Below are experts of layer 8 (counted from 0) of a mixture-of-experts language model. Rows are named router (the router's row for the expert), gate (a neuron's input weights, with its number), up (a neuron's input weights, with its number), down (a neuron's output weights, with its number) and show model dimensions 320-383. Each number is 128 + 24 x the weight over its row's rms, rounded and kept within 0 to 255.
Before each expert's rows: a language model's description of what the expert responds to; "gets" lists some tokens that make up at least twice as much of what it gets as of all text. This comes from a sample of Wikipedia text that the model never trained on. Tokens count by the router's weight.

# expert 30
It responds to: Word-initial lowercase pieces. First piece of a split word, often lowercase or M, such as m in miscellaneous, ch in chancel, qu in quoted.
gets: " M", " m", " b", " v", " ch", " al"
router [118 160 117 116 122 159 142 125 133  99 150 139 145 177 130 102 169 142  87 117  95 153 105 131 130 131 110 160 165 150 118 134 122 112 125 117 115 119 147 122 162  90 124 101 114 122 126 150 135 142  90 149 103  60 153 110 114 105 115 110 133 168 117 142]
gate3 [126 171 155 137 134 135 144 110 140 111 127 153 111 149 140 120 163 122 121 146 106  89 114 133 147 106 147 110 115 126 150 109 112 155 116 184 146 116 104 146 133 124 123 115  98 140 144 159  71 121 107 152 132 150 120 141 144 136 115 136 101 129 113  89]
up3 [108 134 135 140 165 120 128 119 157 102 123 146 103 122 181  98 176 145 106 108 105 138 135 164 146  80 162 111 155 145 106 108 146  75 121 163 131 111 137 106  96 119 115 136 135 132 128 144 119 149 121 160 165 134 111 145 156 131 104  81 159 128 152 119]
down3 [146  94 181 120 137  96 117 146 126 151 149 137 109 100 103 103 132 130 135  79 144 134 115 130 145 120 151  38 124 107  86 124 148 128 108 119 102 103 132 101 141 132 113 139 114  58 127 158 102 137 122 148 147 130 133 174 112 139  66 110 138 137 137 131]
gate4 [114 124 109 106  87 116 114 141 117  97 164 120 157 170 164 132 109 112 151 114 107 103 100 104 157 150 108 120 118 129 117 106 144 115 129  73 147 108 118 138  97 159 106 173  91 127 150 126 137 143 106 127  72 142 150 104 130 107  74 146 141 203 140 159]
up4 [111 158 115 111 121 166 139 145 137 143 135 166 123 162 139 120  95 150 120 156 105 108 135 159  95  91 138 113 142 119  76 144 100 148  77 137 127 116 181  88 112 136 133 135 134 147 137 160 147 170 141 126 114 129 130 102 138 117 148 113 145 145 158 136]
down4 [135 124 150 164 155 188 144  99 116 122 153 122 110 148 119 143 131  89 110 142 146  57 115 122 161 167 137 146 133 111  80 121 102 127 109  93 111 130 114 120  89 128 128 121  75 108 131 141 121 142 137 117 110 137 129 147 133 145 139 130 106 150 126 104]
gate5 [120 177  97 132 114 147 130 122  96 160 160 106 118 101 142 151 142 173 129 147 126 109  98 140 129 122 118 124 108 134 143 131 159 126 113 121 114 124 101 145 144 120  74 114 128 138  86 103 120 109  98 133 110 104 171 106 145 116 194 174 116 106 104 115]
up5 [142  72 171 128 124 135 100 132 127 125 139 142 134 144  98 123 108 108 135  93 126 148 110 116 133 153 137  99 171 131 117 121 118 128 153 123 145 125 141 131 122 141 160 148 110 134 150 152 117 136 145 117 152 174 110 147 106 127  73 113  96 160 162 165]
down5 [117 121 152 146 106 120 134 138 118 145 101 148 179 111  71  91 135 150 124 115 122 150 135 125 165 130 130 133 147 124  98  91 118 111 142 118 106 115 132 128 107 120 152 115 121 132 134 116  99  89 115 105 144 134 153 184 158 142  94 102 155 134 114 132]
gate6 [ 91  82 128 141 136 138 117 134 117 149 141  92 119  99 142 133 117 150 126 130 140 136 142 119 138 135 123 140 113 129 126 121 129 131 144 121 112 125 118 136 141 107 142  97 120 112 168 103 115 124 162 131 133 162 163 119 108 116  99 128 148 142 146 105]
up6 [116 140 142 104 123 120 128 124  98 139 118 163 135 169 139 119 135 101 146 123 154 141 136 154  80  99 160  86 153  98 148 183 146 150  78 110 168  82 142 140 118 124 110 179 143 152 119 140 145 146 118 138 127 163 129 127 130 132 156 121 103 135 152 157]
down6 [108 157 112 140 117 145 137 118 140 109 149  97 178 114 116 134 145 150 117 130 116 140 107 120 119  74 149 107 144  85 118 143 135 169 151 130 119 150 128 160 114 127 117 164 150 133 121 100 129 147 118 111 148 107 115 118 157 158 138 104 163 137 128 126]
gate7 [129  90 136 151 110 162 106 144  92 126 115 109 115 144 124 117 159 140 104 139  80 185 100 114 154 164 166 142 134 129 137 157  84 162 148 159 139 136 139 113 178 168 113 125 150 122 145 141 134 159 145 109 128 136 139 149 145 146 115 125 127 149 117 124]
up7 [138  89 143 119 117 119 124 151 139 137 177 139 122 156 131 105 105 143 137 127  87 173 125 110 131 148 195 169  99 151 117 130 129 187 134 142 106 147 132 121 114 136  82 128 134 123 158 163 135 109 140 121 139 105 154 169 126 137 119 137 147 149  82 135]
down7 [190 112 126 183 129 119 166 132 142 134 156 152 117  96 144 128 134 141 101 129  89 144 156 139 166 133 106 100 106 123 121 112 127  69 111 113  93 135 126 170 162 127 126 115 120 117 128 130 136 131 107 108 133 119 165 135 134 159 148 159 113 128 118 127]

# expert 45
It responds to: Short mid-word syllables. Two-letter pieces inside words and names, like am, at, ar, el, en, as in hey-day, Sp-at-ial, ins-an-ity.
gets: "y", "in", "at", "al", "an", "el"
router [ 97 156 122 163  93 116 153  72 152 135 139 169 120  68 137  94  99 123 136 150 144 135 127 104 146 129 151 133  85 129  99 122 109 126 135  91 106 117 163 154 129  98 120 120 101 164 136 167 115  82 143 116 135  96 121 105 117 144 119 132 123 107 163 176]
gate3 [ 95 158 124  97 123 157 180 136 137 136  92 111 155 149  98 111 143 198 119 132 171 111 151 108 106 128 164 120 147  92 142 144 130  87 124 130 151 181 150 152 151 149 115 166 140 147 112 114 127 118 131 139 119 117 127 124 126 128 120 106 135 107 128 109]
up3 [110 104 174  84 111 152 137 123 152 133 134 136 157  93 143  99 139 193 157 141 106 102  92 128 134 169 123 171  98 109 188 119 105 109  98 138  86 127 120 129 135 123 147  93  99 104 113 125 130 102  75 156 127 136 137 129 136 148 126 142 143 128  90  88]
down3 [168 104 136 133 140 154 124 119 124 120 137 175 146 124  87 132 132 179 135 161  99 170 123 122 136 110 116 123  97 138 128  61 127 146 154 106  90 114 125 112 125 157 132  96 126 114  96 166 166  93 159 132 128 131 170 121  89 111 114 177 164 134 138  94]
gate4 [167 147 139 117  97  92 142 151 106  73 127  86 104 154 138 118 175 108 141 134 146  64 105 111 121 118 155 100 108 137 116  96 138 136 141  96 149  93 135 107 113 129 146 136 145 163 140 154 105 115 135 147  93 123  76 118 158 120 133 120 155 114  96 132]
up4 [141 145 124 116 117 119 104 151 131 137 113 109 129 139 121 137 143 105 136 100 153  91 144 134 121 107 110 125 104 133 133  92 100 148 129 105  96 167 117  88  97 144 157 183 173 136 134 130 126 107 120 129 100 156 143 150 136  77 173 147  80 123 124 133]
down4 [ 86 131 162 123 137 144 143 139 138 124 154 140 149 139 102  99 123 131 166 155 138 123 143 118 115 124 126  97 125  94 145 159 132 102 133 129 115 133 152  91 129 151 111 112  72 114  99 178 140  81  95 146 106 140 160 108 119 116 128  76 133 144  88 139]
gate5 [127 126 108 119  71 130 145 101 118 150 139 159 144 137  97 130 157 140 153 122  99 144 187 112 139 138 129 116 165 116 171  46 148 176 156 148 133 110 138 158 156 120 156 103 107  93 113 111 122 104 126  97 132 119  96 115 150 154 161 140 120 119 142 104]
up5 [143 122 144 103 150 128 133 122  86 112 140 139 115 126 154 102  98 155 131 167 174 175 111 100 139 105 162 104 120  95  93 140 112  88 120  86 110 135 128  84 138 140 127 120 125  87 153 142 152 144 131  99 132 148 128 164 135 149 103 120 154 111 130 148]
down5 [125 113 127 107 134 117 152  80 140 133 136 133 130 153 127 109 198 161 119 126  71 156 128 110 137  94 211 155 104  95 121 129  96 127 126 177 132 114 127 109 100 157 126 105  90 123 122 144 161 128 117 160 143 110 102 153 125  69  99  63 164 142 114 147]
gate6 [118 104 117 140  66 102 114 123 112 106 144 141 143 119 169 112 108 113 131 111 169 130  99  98 109 135 156  80 144  97 152 166 113 116 161  93 106 151 106 158 116 135  74 124 136 164 116 156  99  79 155 129 176 111 219 142 114 164 104 128 136  81 123 111]
up6 [138 118  99 116 132 160 135 102  96 137 160 127  98 119 169 144 155 106  93 130 123 106  82 147 127 139 141 126  95 116 153 146 142 121 117 124 121 162 104  82 112 195 153 113 143 114 137 119  96 125  87 115 104 135 169 180 197 119 103 129 123 152 135 115]
down6 [140 123 138 150 136 126 138 132  93 105  93 124  70 143 125 163 126 133 141 148 160 155 123 129 106 169 102 131 120 118 143 124 136 112 128 136 108 147 129 164 134 122 151 127 134 131 102  77 141  87 129  99 114 120 129 145 117 154 119 118 112 119 146 121]
gate7 [ 97 129 127 158 133 163 111  78 110 101 128 152 123 109 146 118 160 119 156 112 125 136 113 141 122 116 126 111 117 115 105 109 100 110 125 128  98 135 110 109 144 115 158 136 129 130 120 134 150 138 126 106 111 100 112  86 116 131 136 115 144 119 162 130]
up7 [126  95 167 106 161 144 129  86 133 206  99 123 150 130 125 131 101 116 139 167 144 117 105 125  95 111 158 129 168  79 150  93 150  93 118 137 170 174 164 126 135 132  92 142 115 178 113 125 126 163 153 127  95 147 123 142 134 103 113 100  89 175 112 139]
down7 [130 103 155  81 122 117 113 113 137 127 114 105 114 177 131 188 166 144 129 148 116  72 129  95 150 128 130 139 125 150 104 102 116 134 117 132 150 123 127 114 112 113 105 119 166 132 106 134 131 105 100 141 124 117 106  73 101 155 133 120 125 124 137 158]

# expert 0
It responds to: Person role nouns. Nouns and word-initial pieces naming a person's role or relation before a name, such as author, bishop, friend, President, player.
gets: " S", "er", " f", "ub", " President", " Re"
router [ 90  99 134 124 145 129 134 127 147 165 131 121 122 123 138 137 112 122  97 137 151 158  93 119 132 101 125 142 151 134 108  91 144 124 162 156 115  84 144 145 124  65 104  80 135 141 142 114 115 122 118 117 139 127 144 132 104 129  94 117 128  96 153 146]
gate0 [152  89 155 110 107  93 116 120 112 142 107  90 138  92 134 174 152 152 160 144 140 142 117  88 160  76  95 103 128 129 125 124  93 104 153  98 111 113 158 122 140 183 107 149 116 153 122 130 109 117 111 115 120 162  99  87  84 124 125  84 124 127 105 127]
up0 [161 100 156 106 153 120 116  98 129 122 124 144 117 165 105 137 138 106 112  82 104 146 135  92 144 103  63 167 131 143 129 109 113 122 170 141 160 128  99 114 120 143 142 170 103 136 139 102 108  90 106  94 136 139 102 134 105  98 128  75 106 109 125 112]
down0 [132 150 126 145  98 148 126 100 142 122 103 145 120 164 129  62 126 104 159 119 162 141 132 114 105 110 113 181 132 115 141 130 110 148 139 137 131 133 143 108 133 148 127 145 172 106 108 150 124 120 163 127 144 187 143 146 110 141 104 112 140 101 117 103]
gate1 [123 104 125 160 110 133 130 123 142 140 109 153 142 138  67 143 152  88 111 179 110 144 138 156 170 125 112 117  65 142 128  92 137 146 129 144 143 132 120 133 135 106 111 130 110 156 134 166 145  98 157 131 161  97 121 137 161  86  90 115 143 107 156 127]
up1 [124 138 121 111 135 134 157 118 147 118 146 111 108 140 132 104 107 155 121 100 171 119 108 119  78 126 156 130 148 151 131 139 109  82 100 113  98 117 130 138 119 122 147 143 161  56 137 112 131 147 151  99 101 124 141 125 138 136 198 139 130 129 118 127]
down1 [ 96 139 164 157  88 115 119 142 174 142 143 131 127 152 131 146 122 129 139 111 146 126 146 109 132 166 104  65 168 113 137 108 108 143 121 140 128 100 116 126 137 139  95 120 120 136 156 124 152  90  81 114 143 140  69 133 133 157 146 113 134 143 111 103]
gate2 [137 112 184 166 124 120 169 140 144 107 109 125  95 147 115 102 198 126 148 134 123 128 135 137 114 154  89 125 135 164  96 100 120 118 102 110 169 148 155  95 153  94 110 126  87 113 113 126 106 143  84 114 103 148 137 135 118 150 192 146  95 144 113 137]
up2 [122  98 103 138 106 116 171 174 155 142 152  53 132 146 132 142 160 133 169 101 103 151 133  92 105 112 143 110 139 118 100 192 138 114 123 106 180 164 117  67 163 105 161 149 126 163 167 145 126 126 134 153 147 131 109 144 124 115 133 131  79 125 148 158]
down2 [136 140  92 116 141 111 127 173  90 187 107 120 130 114 187 160  98 113 112 134 159 101  85 121 122  89 127 170 133  50 125 118 123 212 155 151 122 153 132 134 162 123 128 139 147 150 145  70 142 117 161 157 123 140 101 142 138 130 131 133 115 129 157 121]
gate3 [ 97 120 123  83 142 139 156 114 130 207 143 128 130 118 163 127  80 162 155 148 208 121 117 114 120 171 143 133 146 118 111  99 170 158 133 154 157 133 134  75 130 112 129 146 115 124 115 124 154 104 124 153 140 116 157 148 145 160 150 157 125 144 149 151]
up3 [128 112 171 133  99 130 105 118 104 122 100 146 156 147 170 112 115 129 148 153 118 102 184 134 120 120  99 123 137 144 147 154 110 123 137 133 161 153 104 148 115 137 124 151 113  91 167 131 139 133 141 103 122 130 156 124 147 126 102 135 140 150 129 148]
down3 [122 122 126 172 101 125 145 194  85 125 186 141 119 108  95 153 109 137 124 147 110 107 124  98 145  86 177 159 129 152 147 112 137 129 154 118 119 121 115 109 164 165 141 109 147 127 149 123 147  80 130 134 175 139  88 144 122  85 160 129  83 151 117 147]
gate4 [147 117  95 117 153 164 134 125 138 122 125 117 155 139 132 166 136 151 144 146  74 156 120 131  96 135  92 136 137 101  93  61 203 144 137 147 131 110 152 131 124 170 125  88 139 136 105  88 128 131 116 122 166 150 115 139 114 137  73 119 126 134  96 137]
up4 [126 130 153 115 141 119 126 126 104 128 125 103 106 128 123  76 131 105 121 125 143  96 112 111 134 110 160 120 134 154 125 132  91 124 134 148 134 161 149 130 149 106  94 148 164 117 153 182 114 151 140 114  85  81 130 132 141 130 136 123 123 112 176 146]
down4 [141 106 143 115  92 146 142 137 160 103 103 125 127 125 131 107  75 142 121 128 111 133 106 110 104 125 130 104  96 148 160 127 158 126 160 123 118  85 103  78 129 152 153 172 153 151 108  90 125 132 129 123 132 124 144 116 139  89 152 132 140 156 135 106]

# expert 11
It responds to: Word-initial capital letters. Single first letters or letter pairs opening a word, often after a quote or bracket, such as the h of "historical", Wh of Whig, N of Nissan.
gets: " H", " W", " N", "M", "H", " n"
router [116 131 127 134 107  94 161 113 147 118 143 127 119 110 141  94 103 123  90 114 192 135 114 116 146 140 114 147 165 125 105  83 111 128 145  91 137  92 124 143 158 114 111 129  65 137 152 147 138 104 107 122 116 132 141 129 132  92 136 121 107 103 158 159]
gate0 [142  98 127 103 138  82 116 133 123 139 127 120 120 159 131 152 116 102 105  98 105 141 137 137 114 124 118 141 178 110 166 117  98 155 132 118 147  92 129 139 104 159 122 125 124 112 116 127 120 157  66 145 129 121 127  95 131 123 124 159  88 126 207 139]
up0 [101  96 125  95 124 105 137  96 144 135 142 136 113 159 114 127 105 128 124 141 138 123 121 149 136 160 122 127 160 100 135 100 162 104 124 161 120  69 118 120 119 115 120 150  93 150 122 134 120 153 135 106 147 113 161 122 129 112 169 155  87 143 162 105]
down0 [134 130 123 104 150 110 183  98 123 145 112 156 114 121 176 151 120  99 130 110 104 136 133 115 154 137 103  77 135 138 157 161 163 151 147 112 117 123  88 137 129 104 130 111 101  91 116 154 114 170 129 125 127  73 112 110 136 107 139 162 138 135 159 144]
gate1 [117 113 112 130 132 169 131 143 178 106 108 138 176  89 136 139 170 109 137 142 100 115 153  74 123  95 106 123 140 133 156 129 112  92  78 120 123 180 154 106 104 111 129 122 115 113 120 134 156 172 120 120 117  87 128 104 123 133 171 135  84 154 136 137]
up1 [115 129 154 123 145 141 167 142 137  76 131 120 188 133 183 136 142  71 128 109 129 142 137 156 139 131 147 162 127 150 107 130 149 129 146 119 185 184 104 126 141 104 109 119 125 109 127 131 133 172 169 103 100 123 164 106 141 138 129 121 135 142 105 156]
down1 [167 101 148 136 139 115 164 113 119  90 165 107  83 148 160 140 117 124 118 114 121 160 197 119 131 137 136  96 116 112 107 104 157 148 139 113  87 113 120  99 114 168 122 144 126 118  83 153 183 124 148 155 143 130 104 165 158 132 169 127 112  98 117 154]
gate2 [149 125 121 120 153  95 112 118 128 158 142  93  84 144 117 125 111 155 108  88 150 106 108 135 144 119 130 138  98 115 133 150 134 170 149 153 108 120 109  97 137 140 136 128  94 154 165 138 150 104 101 124 108 100 105 106 163 156  94 116 109  85 133  84]
up2 [122 150  88 111 173 158  78 118 118 115 119 158 117 138 112 126 111 123 107 124 137 105 106 103  85 106 153 122 100 117 105 112 112 134 110 130 127 120 117 122 121 158 121 151 121 152 160 131 109 162 112 121  92 109 155  94 159 117 137 153 123 114 128 148]
down2 [123 151 142 112 107  80 141 118 142 137 137 112 141 132 127 131 106 109 122 136 113  69  79 126 107 126 112 148 141 167 138 143 151 131  98 141 155 138 130 165 154 134 126 124 119 116 115 130 143 105 115 115 132 178 124 117 160  97 141 101 135 115  90  83]
gate3 [107 111  79 140 131 122 151  90  92  85 107 125 123 189 129 142 114 110  88 133 127 120 116 117 126 162  82 182 137  90 172 110 142 120 128 136 124 130 126 142 110 122 128 102 122 155 101 107 129 161 140 173 129 135 136 170 133 112 131 131 131 100 134 161]
up3 [124 147 107 127 138 178 121 135 107 135  93 101 111 137 116 140 142  98 111 147 136 156 118 113 114 144  94 135  85 127 147 111 114 115 109 148 124 165 102 121 138 138  91 157 146 120 120 145 110 144 120 135 116 127 121 114 132  93  76 173 116 119 119 128]
down3 [118 101 141 127 137 111 173 143 123 156 106 111 139  93 128 155  84 150  93 114 132 125 111  96 118 139 148 121 100 111 157 157 131 171 115 140 142 183  90 157 100 126 113 125 144 197 154 105 129 129 180 130 110 161 126 140  84 154 133  71 101  97 113 133]
gate4 [ 94 105 108  94 133 141 110 165 129 116 162 103 113  99 101 126  92 107 116 133 125 136 118  96 138 141 138 136 142 138 160  98 107 129 143  93 100  88 147 116 132 139  69 145 145 145 139 131 119  79 136 129 131 137 119  99 141 118 131 125 117 161 108 115]
up4 [146 177 133 124 138 110 128 139 142 145 133 112  86 108 131 157 144 157 130 110 123 112 105  83 155 144 122 163 131 112 106 110 148 101 125 160  81  97 150 101  95 127  93 155 125 137 143 123 117 164 152 146 136 135 134 134 151 119  91 119 132 113 127  84]
down4 [ 88 151 126 129 120 134 117 154 159 141 179 120 179 120 126 143 153 129 131 146 114 131 123 108 113 106 117 136 126 123 142 168 154 144 145 132 136 105 155 153 196 130 121 132 126  80 102 163 120  94 119 134 101 142 158 122 124 143 148 101 100 126 127  93]

# expert 48
It responds to: Clause subjects and auxiliaries. Subject pronouns and name endings opening a clause, plus auxiliaries and relatives, such as he, she, I, who, had, has.
gets: " he", " that", " who", " He", " has", " had"
router [112 123 121 167 116 122 153 115 163 163 176 158 121  98 144 113 120 139 128 139 150 102 135 106 107 120 112 133 167 108  99 100 115 134 168 120 146 128 161 124 157 146 112 108 116 127 109 129 112 138 109 143  82 114 151 113 117 125 122 100 144 130 182 165]
gate0 [143 121 114 124 114 124 112 133 116 149 163 151 115 118 112 123 131 122 135 135  95 137 161 116 126 125 143 124 153 141 142 132 154 104 136 122  62 134 116 138 136 150 132 111 114  88 111 143 126 104  84  99 138 168 208 109 124 149 195 122 124 132 125 150]
up0 [ 97 144 124 129 116 102 144 180 125 125 122  80 107 161  82  84 130 105 135 123 159 133 125 118 115 127 116  95 152 137 156  89 165 135 135 113 109  97 146 146  87 155 106 161 118 166 117 107 116 103 173 144 123 140 215 130  71 139 156 154 170 128  84 111]
down0 [147  99 171 104 132 133 129 122 110  94 127 130 128 142 149 117 122 127  99 138 150 123  80 145 111  52 154 113 120  99 149 108 132 138 120  81  79 134 131 149 183  80 135 169 131 157 103 137 142 130 139 138 136 134 102 131 155 144 152 151 135 111 130 115]
gate1 [130 151 122 168 133 165 113 141 100 121 107 150  85 131 100 148 129 104 204 126 192 139 105 122 107 115 109 110 126 118 134 132 169 106 145 157 154 115 134 120 137 168 142 138 120 146 132 129 149 134  75 119 129 134 166 121 124 130  98 123 107 120 108 102]
up1 [118  91 147  88 120 107 120  95 152 125 146 110 132 135 138 125 144 140  64 109  74 149 143 153 124 174 125 131 135 132 137 131  81 159 116  96 105 133 106 143 105 109 121 119 117 129 122 120 121 138 169 124 153 126 104 144 124 118 169 137 188 124 157 144]
down1 [122 138 132 126 118  88 116 144 119 112  74 140 150 119 144 141 147 115 151 119 138 121 148 141 128 130 129 108 129 156 153  98 143 118 101 131 137 134 122 127  93 150 159 140 158 126 182 133 159 146 154  77 120 136 119 127 140 124 102 133 155 102 119 112]
gate2 [154 142  90 131 129 130 142 198 152  82 121 179 137 156 146 107 124 112 129 159 155 111 114 152 167 152 111 114 141 110  94 111 107 126 114 126 137 139 139 144 113 142 142 101  96 129 144 132 138 159 107 183 163 124 190 127 121 122 143 118 121 130 116 130]
up2 [115 120 102 115 144  82 123 164 145 116 125 152 136 145 104 136 128 104 124 130 121 125 135 131 150 171  76 101 178  88 127 115 153 145 142 119 135 124 129 135 133 122 132  55 115 113 126 153 146 127  86 182 160 127 142 121 159 130 134 118 131 123 133 130]
down2 [ 88 160 105 161 132 108 138 149 118  99 123 156  97 121 109 128  97 136 155  92  91 121 119 101 155 129 114 120  99 148 112 125 134 120 123 115 132 137 138 136 139 119  94  95  89 158 130  77 120 126 160 147 134 123 170  88 129 170 136 121 135 137 148 117]
gate3 [153 129 132 124 150 117 119  97 127 130 136 120 171 127 103 170 156 119 119 128 133 132  90 148 131 150 132 138 122 152 110 127 126 129 154 121 164 109 110 134 126 139 132 135 137 114 121 141 147  72 173 168 154 126  95  88 103 121 174  93 134 137 123 122]
up3 [140 121 149 138 131 123 130  96 103 131 126 123 151  98  87 138 119 141 127 118 136 119  98 143 129 128 113 150 120 136 131 112 131 158 163 125 134 128 100 144 186 126 100 153 139 103 119 145 109  73 163 127 127 112 103 102 111 101 174 117 129 124 133  99]
down3 [122 187 160 111 150  77 146 100 117 156  98 110 144 139 142 107 129 152 140 121  83 128 170 101 160 145 113 157 167 138 120 112  99 122 155 174 140 135 166 114 113 102 129 151 103 106 106 149 139 144 126 153 109 177 133 121  77 106 141  83 120  84  83 139]
gate4 [129 121 103 113 114 144 154 108 130 173 199 109 143 101 171 134 162 175 103 135 153 115 149  91 132 110 149 150 108 132 162 105 105 124 163 132 127 156 138 144 104 145  94 156 129 125 150  96 126 133 125 102  83 139 162 154 130 177 108 129 168 136 124 144]
up4 [128 170 111 143 155 148  75 143 109 111 101 138 118 172  63 136 122 104 124 105 111 128 101 154 138 157 118 118 133 135  91 135 141 135 123 135 109 128 118 118 105 135 179 135 127 158 101 135 178 110 107 177 127 152  73  97 126  83 151 113  72 132 147 133]
down4 [146 144  73 136 128 120 147 119  99 131 122 128 138 152 108 165 180 125 133 145 140 140 119 108  86 123 104 141 141 184 113  80 125 134 126 158 123 145 135 106 109  95 122 113 121  75 116 106  88 125 119  95 184 133  90 163 141 107 173  97 157 116 130 147]

# expert 10
It responds to: Place-name word pieces. "New" before York, Zealand or Jersey, other place words like London, Royal, Old, Great, and mid-word pieces such as "ast" in Shastra, tasteless.
gets: " New", "ast", "th", "New", " place", "ter"
router [106 104 152 131 115 102 160 120 163 119 153 130 164 144 127 112 145 145 125 119 158 133 149 103 124 134 114 134 152 162 131  84 122 145 139 141 131 131 137 108 116  89 109 123  95 144 158 111 105  73 112 159 107 115 147 102  74 104  88 104 110 166 126 160]
gate0 [129 110 116 142 113 124 151 102 119 130 128 136 143 164  92 146 157 155 123 113 135 155 177 123 149 155 162 103 122 143 123 139  94 113 105 115 156 155 137 123 145 138 143 156 149 124 147 130 167 152  88 151 147 118 119 159 137 113 112 161 147 126 104  87]
up0 [105  88  95 162 171 118 168 116  81 112 125 167 162  97 110 117 147 128 110  98 134 104 145 119 134 134 124 141 149 144 187 135 112  93 109 147 162 156 167 125 144 166 124  87 136 122 108 146  85 120 135 121 156 103 143 149 156  99 152 125 134  93  77 134]
down0 [129 116 134  68 122 185 156 145 179  84 126 108 112 135 133 128 112 153 143 111  91 139 119 135 137 151 158  75  62 117 161 162 136 125 102 100 121 117  97 183 149 129 136  96 167 140  91 147 180 116 122 128 143 113 132 118 124 134 159 109 128 114 126 110]
gate1 [103 148 107  75 163 107 143 114 140 104 133 132  91 104 150 176 130 168 125  68 123 121  81 115 130  75 102 128 119 138  97 144 118 165 134 173 118 161 102 128 133 136 159 154 104  98 200 102 147 169 137 144 143  96 121 141 106 117 149 117 118 116 118 136]
up1 [165 167 118 175 125 153 129 139 125 164 132 113 131 144  58 117 115 115 119 176 126 135 151 129 130 171 151  99 147 125 159  87 132  72 133  98 133  88 110 147 144 136 107  91 126 132  49 108 116 104  89 116 132 132 129  94 150 107 106 123 145 167 159 141]
down1 [169 127 129 113 144 153 168 120 127 166 121 115 108 151  71 118 114 148 135 102 137 157  88 114 123  95 152 113 106 128  79 131 184 121 112 118 153 144 120 160 134  96 100 137 127 118 137 146  84 150 127 137 164 118 159 124 142 104 175 151 116 115  95 175]
gate2 [157 109 162 122 144 114 113 131 164 155 127 131 130 104 136 114 160 145 154 125 142  99 148 134  92 170  74 120  92 127 133  99 162 155 146 158 133 117 154 112  67 131 120 156 123 154 102 177 127 141 128 116 111 134 117 105 104  65  96 161 121 136 128  90]
up2 [146 189  99 114 104 116 137 151  79  89 144 104 128 140 107  98 120 110 130 159  91 111 123 122 138  59 216 107 104 167 113 149  87 137 145  83  98 107 140 133 153 125 133 126 113  86 194 112 147 117 134 107 134 129 137  90 154 139 145 113 144 135 124 127]
down2 [122 119 116 154 141 113 126 156  78 134  87 127 148 169  95 137 137 113 145 109 132 119  76 135 159 156 134 131 115 144 136 139 175 120 116 112 138 135 114 137 156 123 141  85 114 107 114 122  92 129 139 118  97 130 140 102 124  96 150 115 160 141 108 160]
gate3 [ 91 146 172 163 132 108 118 113 104 127 116  98 135 134 125 129 171 157 159 142 107 133 135 123 116 115 151 146 141 148  99  71 130 133  93 107 126 112 158 156 136 137 135 121 164 156 104 105 131  98 102  90 139 155 102  98 144 114 166 123 139 159 132 150]
up3 [141 142 150 169 137 131 137 139 151 146 101 116 128 150 118 141 135 175 150 110 140 116 126 146 104 133 121 107 196 145 153  91 121 116  72 112  97 103 155 147 128 132 152 109 164 119  85  93 121  91  89 106 137 124 103 130 110  92 127 100 130 145 160 156]
down3 [104 115 170 141 105 130 149 127 146  91 143 112 149  96 171 133 123 135 161  97 135 136 154 135 103 144 142 129 146  96  91 143 190 127 111 110 117 156 129 179 141 121 157 144 150 109 171  94 100  93 122 130 135 120 130 156 109 110 145 131 159 131 168 143]
gate4 [115 137 102 131 106 100 130 135 112 130 152 127 141 129 119 176 154 118 132 118 123 123  99 160 128 135 147 120 197 104 114 136 127  92 136 150 124 117 125 130  96 111 163 130  99 124  93  94 142  97 139 125 120 144 150 171  64 136 102 134 134 110 131 107]
up4 [137 114 129 120 154 153 130 106 132 142 139 132 161 120 113  79 106 129 129 160 143  96 146  99  97 114 155 151 101 171 136 110 135 140 115 119 142 149 152 103 141 151  81 144 154 131 150 173 100 177 111 178 122 112  79  96 169 132 150 131 167 158 148 126]
down4 [ 82 151 125  71 135 123  84 117 132 144 135 122 131  69 143 153 142 159 128 139 165 118 104  81 123 106 123 126 158 145 157 115 115 101 104 142 174 122  79 131  74 155 114 111 162 120 119 126 159 155 129 112 106 127  88 133 113  87 118  98 141 131 128 104]